Below are experts of layer 8 (counted from 0) of a mixture-of-experts language model. Rows are named gate (a neuron's input weights, with its number), up (a neuron's input weights, with its number), down (a neuron's output weights, with its number) and show model dimensions 288-335. Each number is 128 + 24 x the weight over its row's rms, rounded and kept within 0 to 255. Numbers have three digits each.
Before each expert's rows: "comes before" lists some tokens at least twice as common just after its tokens as in all text; "mostly gets" lists some tokens that are sent to it at least half of the time. This comes from a sample of Wikipedia text that the model never trained on. Tokens count by the router's weight.

# expert 8
comes before: "1", "-", "| ", "|", "2", "- "
mostly gets: " (born ", "- Occup", " politician", " career==", " co-", "Personal details"
gate0:105140128142104112129118110101110146120124139085102113100129160104119205123136171133128131134121079099065091121140156101104135118092105170111117
up0:143098118105087144135095103122133138146163156133135109130143138114157149107113153108126126087143094101096094146160149108155150133131099132107149
down0:157141137126108150095145139155136112136126073107117109139079105125131136139075123129122161125137118122098082096166106163141140119092123162107141
gate1:174122131140161134078158154153169133104150084121150146132178134112127113118124135170121175145131128102108165058106160120158112096153121151120171
up1:114109141097103136111120118164175146119110128140128146116115124121151115091094133130101117109118123154149105104126095166133148145077095127147141
down1:123125168099123131134141151169130137108152145155092075140116091090113115120134102109130161107196125117103145125138184138131152105140127096115158
gate2:138094128137165150120172122171170132126133177130124138127129098132145107101161124140157140124134104091123103090103120118128133171176140122142098
up2:136141110144116151109094128093091096114161144108128155134101122125145154134139157145112133106120143159136087143160105133159157157149118149122147
down2:124135132131091111129125127137092132116197120136120157135131119116128132160162088111133116158098139171118124127128151120141115114123168148121120
gate3:157124107122139173108110136195127124135158142162134153140059085142133150135158133121103149156148153175110133111095129078149126126126101101101154
up3:097134117155104141160149123133118096146080158113163119126108109144130123124113149112171143127125117087144113128150115160126089112093138080124147
down3:098132140100177090120185158109130125125159134146147135112136139169133162118127120127143146124127097143090174108135148084125120134143125123158116
gate4:126112094133110139142147099132097118116140124122090128120112123161138149095126108073169147152089119080119137108149108111134119195136116162137143
up4:148097193126111159070149145139146134134159149127088121104104121213131106141120113108171141191117103120084141161140126113172138157117166145131134
down4:129141178132111125102118132134090104127114122149127083151117125109128136126164125123157093180104170115108113198124114121157078104064142126164114

# expert 26
comes before: ".", " in", " of", " and", " to", ","
mostly gets: "ions", " him", "ations", " series", " group", " them"
gate0:148150127170128156104137174106154122121129120104145183112125186117144091110126156124075135126075105139167121113145110102145102153164135101120106
up0:145122170149138141132111150101153147115148160146145122149152129151136113109134152146100096127128143178101126188116161152127118157119116094126124
down0:168138088116158093124125107081109137129125129158113130118187147084154123144111133115111143113094135124107101098157089116073123108157149123122135
gate1:113134162094106134139094070116115128100154156119134132125156083159111172134148130109149147149129096131118146133104149161156109149086135125109149
up1:114088125126138092180127106108137094119135124112091108086148149170106070129122128104161101151130101130133123163115142172140121106100120169142123
down1:165136125136153135095087118145134158112135164149128127127134143149082115133159149163128073148123106083154126146108158119125108144097107126159153
gate2:142131146104098153116140114103149131137118152092121113102147080178115124182121137122138119166133082086131127079111126179103166154115126105114115
up2:095163165130054118148115125101063148099109106110108135130161137114128096108169091120123147169115123132159108121133119140141109137136119121107154
down2:116137104131123121148114118086101149093126142106112119105136141097123100136149135153094180135073093149157104130130169137180121105183150158106123
gate3:175121156114097142140109176120122123093099109070108118115128135081135122121106121132120118127090110129126119103148119116099103091097088168187119
up3:153122116139164127097148093095158121131124134146157117138108125184137117143171128101132100131159155181142123137151118117114153157152142128129122
down3:110158135119114178125106114098166141087133136136180162067086089089165096130133132097122151094102132120136115138121175142129126129081123138119164
gate4:147102197097108154138143141116130145097158148132161121117129138160109106144102118114138122083134127133148130149061112083122092150169121134099126
up4:124166145101101150110128093126104173107110156120150124130126139147142125145065133076120125139122113110157095152110133127126114131142138157139130
down4:125161165138113146173151101097129103102134106145137150118098117137134134144149188091136130113109129123112166120084140154120131117075096123124083

# expert 10
comes before: "1", "2", "0", "3", "4", "6"
mostly gets: " (", ": ", "| ", " | ", "; ", ") | "
gate0:092132117088143128132144131123098111124137137090116107078152123118129143104117148106162115148154164124056085094115122157091147117130152115122170
up0:098148139138132131159138108135170119141130111164119147076179143136077100104119113107122129144099110132102125099111111085176167130132135109106155
down0:141115114104128145133134140152161142110136126142129127171138120109137121106096098117117109115113129127107098142134138110094107149111135135162113
gate1:113107128143135154147121145156178125117157089168135123167120107118133123132113168166125136110121129142102149118128161127121102096117124069139146
up1:116106140104125152143133143159173154184160113142169131133150113144127124107150140144137137092117123130071130099138146118124118121111091105174155
down1:125152130085143152151114161116137128152155103154139106150119101103129138092123177110151109111103108152145124127124124137166135147144154105108135
gate2:117160112121157157101136117094148117153098109078109141126102112156087136108076145156152108158113153105120099108119098161174092122188138109136175
up2:171178088143090133132155144172151168133138105165127122133159114162142126128150132111144094164168115135124139097162139117159120139137107140121155
down2:111101142125108114113073074108129128138171108151171128149105110116140125121117130069112117100130123153118140116150122137144120127119096154109084
gate3:099192105150110118096091183158101121110135104092149127118141122096122112121084124144127105154168121108112127142155148134142107147112118111183165
up3:121113149160185116130085087121151107126118158084083126122091130134080140085143157180081108115104118131141138123100132159117127135126169148119113
down3:067135123123118115101135125127126069143131127106123115114140123155147069103118100088145122145119111141138164113143132161073167117091106147191096
gate4:148153152122088109155124107129137117096110164148136197104140117120111129125127100121139127115093115073156176126093163127128140132173147131113092
up4:099081096134155140123163147135132102124129170129153098135119106168120155129112190102123136130160111141114133104105108102165115121147117106131122
down4:105129129130078133137130134160166129157093071100105145149125159124145146139139088111094125136136103119107129122086138122100088135173119112125137

# expert 6
comes before: "2", "1", "3", "0", "5", "4"
mostly gets: ": ", "- ", " he", " it", " of ", " and "
gate0:144110117112140119144119119138172120119085134149134124121119120114140099082147105125127113127128128129143128156097141156109085137151125124122145
up0:133152124123117107160087122158118132193158120132119132110144119125122165131119165167124154138102149148147128143102128093123141151111111173143108
down0:105130098120145120103133131103122135110122160145069114130145199128129113148143124146136152116115078116073131101106119151147150122124127139138130
gate1:164151134114151112141088134140128133113166160165115152102144132155119148126128131133141115142109140127141110132118117139141157128136092134175138
up1:145163090119142142132104157136149114099120159098121155152092138135135120103184146107090103096130142123139095128126156134116158139174135157099122
down1:124111151100115133123103148090091152161178147139088128119103118125153101136129111148106144167156131126171111140129163128127166128099125170176125
gate2:137146086111120110103070099116103169129146135137130141109124131132150118115133140127124142103135109120103183138117161121121104174138111113118127
up2:115114114159109137123098114145100144158145180111112136117142140135144128124135108126106129102137095118141150142088136103135092141132102111112085
down2:131156092102182123150154149062135103128105147148130117107146105155127165119105111172100129106119114121104123092123093120114122109117129115094128
gate3:117140108157134134146088128118116111131097087113095087139133162129075128131112151080080097129119090093133123124089115150133110134127152138126136
up3:112108113116125103169116103149116108153096090091116140130101135119094141074134094126130091085143098136137083172118148138117138146112158094132090
down3:133117100130091156107124139100171122123122105084092134137107106130097150118091141135180113139138105090112134107153101167156135111096142130132153
gate4:131127122150109119121103121115136096129098116069127129108165153133087176087130171143160178134127157117123096121111148119152126152149106117152123
up4:110124114124128112136161089115176141137126110150145124126130123097162114150134115126133107107132133131128145135129120114144154165132106129120155
down4:099162132133101161099098151113102142137127111135086084161102163130121162124115096130198153136146119131111115115139109152153139110137130095087135

# expert 19
comes before: " | ", ".", "–", " |", "; ", "-"
mostly gets: "2", "1", "0", "5", " two", "4"
gate0:089127119139169152114106165132132165147156087146142093124109179104108091132147115169142132136121106142089186164133129155176127170119173095135091
up0:147103119118127139118156115111159152149149193142143113118112127146079134082167111143117155138124089131159148156109150128201171151139110136115146
down0:164104168120127088149150113108136140123119095152138160124146115168117141115105121176141108158135163105078114150150104141152142121164132125145143
gate1:121149109149113076133146163127125120113144121142109141120128093128063098138156108074106110120116103099162165135122125143124178130141138131133143
up1:083149098168149123180103149163089100119134099111141134145122087126106168116092097125117082096104135123153121111127127167124132132074112120124130
down1:120092108052114148156118129122121089140111074083133099141133119142112126133137148135149123121104116094095124170121094103134132123087140178116126
gate2:122137122149164107146103131140144140123175126137149127093120076152101130111101109103123100113152107132108141098117131026115132104143102130121143
up2:113101111114145094150121135093145143139129111101118110096077135169149121128157128189136105110137115179119064140138126106119119149104110104135116
down2:114126113143109136176146113130114099133115171148128152127122148134122120132075123161147134169128125146096110132147118152183134146119122106144121
gate3:134088121108110117130135105128131113140110120096107121131130128114110115101095101149123122111148124132154125129136102149132133149116134141122119
up3:191115135168093145156116145141125139122092104143147113137129151109152127110151106151145128093124126154114096102119119112115099129183182129108145
down3:116117120130177135111132115120100090108108132140123171147084177104143129157161108122146089137145126152115135132185164100098157143106098079108133
gate4:133126132140110156096147113131145126149168162142150138151126128123137148154130126116130106121117083151067125118103107140126114127131162142124117
up4:125133085126121095136106117146161171164103107110195122142167117157197122109102101144093117100135117104158110150125152124115140121113128134155114
down4:132127133146129112153133140102106151122153122085117104102128129157129084168118179182124126103148154138156121123108109122107122154132088113130110

# expert 16
comes before: "\n\n", "\n", " The", " He", " In", " In "
mostly gets: " and", ", and", "),", " or", ", but", "s,"
gate0:151141103115125108159094156182146117118077136119099136155156166127079156129123112096149155122115141114109082088133131131137119114110147111100135
up0:096146143100150118133146139136126127127157131133133103118108096115153161122129111110136128164158107095130096110093145100150092139147150133077139
down0:120136137150157126152110105113067122137139131093082129121149094109101132140147134106095192124117119092160120141145141124139161123085116119134102
gate1:093148139109144123115136129142120080153120131131114162074136162156149134133110124156184135131156131166131124150121126135150146114132142116145126
up1:179140092111121128127131180094166126119153150145125121155099126125131107128129092145106141139123124078147149123143149111091097142121104173103134
down1:099119159129142139141132145110125168132093119155165124149153135110120135104100121158155102114123171149138151150122123101114109131095077171111126
gate2:139113145153124170150097115162184136121158116127098156123106138162134103078135133135106117133145129172152149138137105124168130088144153168160107
up2:170112134149147141144165155137136172104133127125136128191078131112128114070147125137119103132092123114124126100155121111123128105167149138123126
down2:079136132130138138129128120131149140114124153158159121110133121086109099132120117123135082140109088187142146181086144110108124099125174158101156
gate3:119095155097114121099155102126166160161131125129116118101151151054117128150139132157147113123135123199092111116106137089133100131129160104104121
up3:144167128101135147141133115119107123141148159122094107148136116110148124173102106114127148117134165134125128127068136113159124161132064108074166
down3:090116130144106141110122126128127119149141125153131127100139152145124119113171115186113126132116160140143127133157128145121124107191173106153108
gate4:127138091147163130153096107112111121142116178111135117098155175110125159132125115165089115138144088084119127142094194125140078140152124137106100
up4:129107160150097112164142138152101154151132114144156126131123124148124109091123132143111140148143112108145153141196144109136136169147184137159081
down4:158134127117089130118126137101132114116100143125165136094135157077152107131079088158096125106099108131115155143137144119123080140134120118139157

# expert 4
comes before: " | ", " |", "; ", " ", " (", ")"
mostly gets: "BC", "AR", "X", "SA", "RA", "ER"
gate0:173137093161160130130154153111167150135145099123147149097150144099111149107163130130082121138157097126106138145109146122095115110117139102095099
up0:138112108146161104127143134138134133107139124135143140130111115123098113118154141129100129175089096129113099132121123157142131116161113087080116
down0:141126172133157145103140152151130107174151144097117153136122118142191146137143145124098124107119165143145150118112137111127097151141115139175107
gate1:136139154168114162121114154187091126126115110137123129122139134119124120170105127101126169114074109133102139131153124134122128100154117106131102
up1:141147106080136116151117108134127117123101144131136125159122152102107134126137125197160117150123124153120065096138143093121142129087129184130139
down1:171172143119140089103132126133119088087076186131132125169130135124107080129130115127177121112092159120144105114154134111126112098095084126103104
gate2:138137078143141099153082152138163105126130125114096162096131117134140133140156147131152079120129096147125136152126111137132100152101149134110091
up2:121123150147137152100155094117147092129140115101162105140110147148152163102121141154111176142111142154122145122076127170150109141132110094144139
down2:132103119132156140126128100108129180088083129104125143116126154139141135133125157137159131156123096124126118125130141128129132106081134087140138
gate3:116181128119091110123120088165139136106108097081098093101130193153089167147157155126093109107179106129131121159150117093094166151095165122106170
up3:044121120139117137076140129192137162124117064103089123126078140177138167112141120125117117151098144114132102134127126059138146151106129111095139
down3:173112154116147143143104169150155133105137108073084121144136133095094145110117138107158113135119181108151092139144136127103180147133133087162086
gate4:113110131133137149079107079130164094122101107129152146123119120119146149139080103088093160103129104107112119136115129125129111139138154102120167
up4:109094140066127131105131146148129141135158104155107101120107160119116136076116126092107131124113117127129116142126138069161119119085106145175135
down4:134129127122100124097153148127094164119126133106146133131095124140141105096177092089122131142130123090147107108097135097113134113154105115161126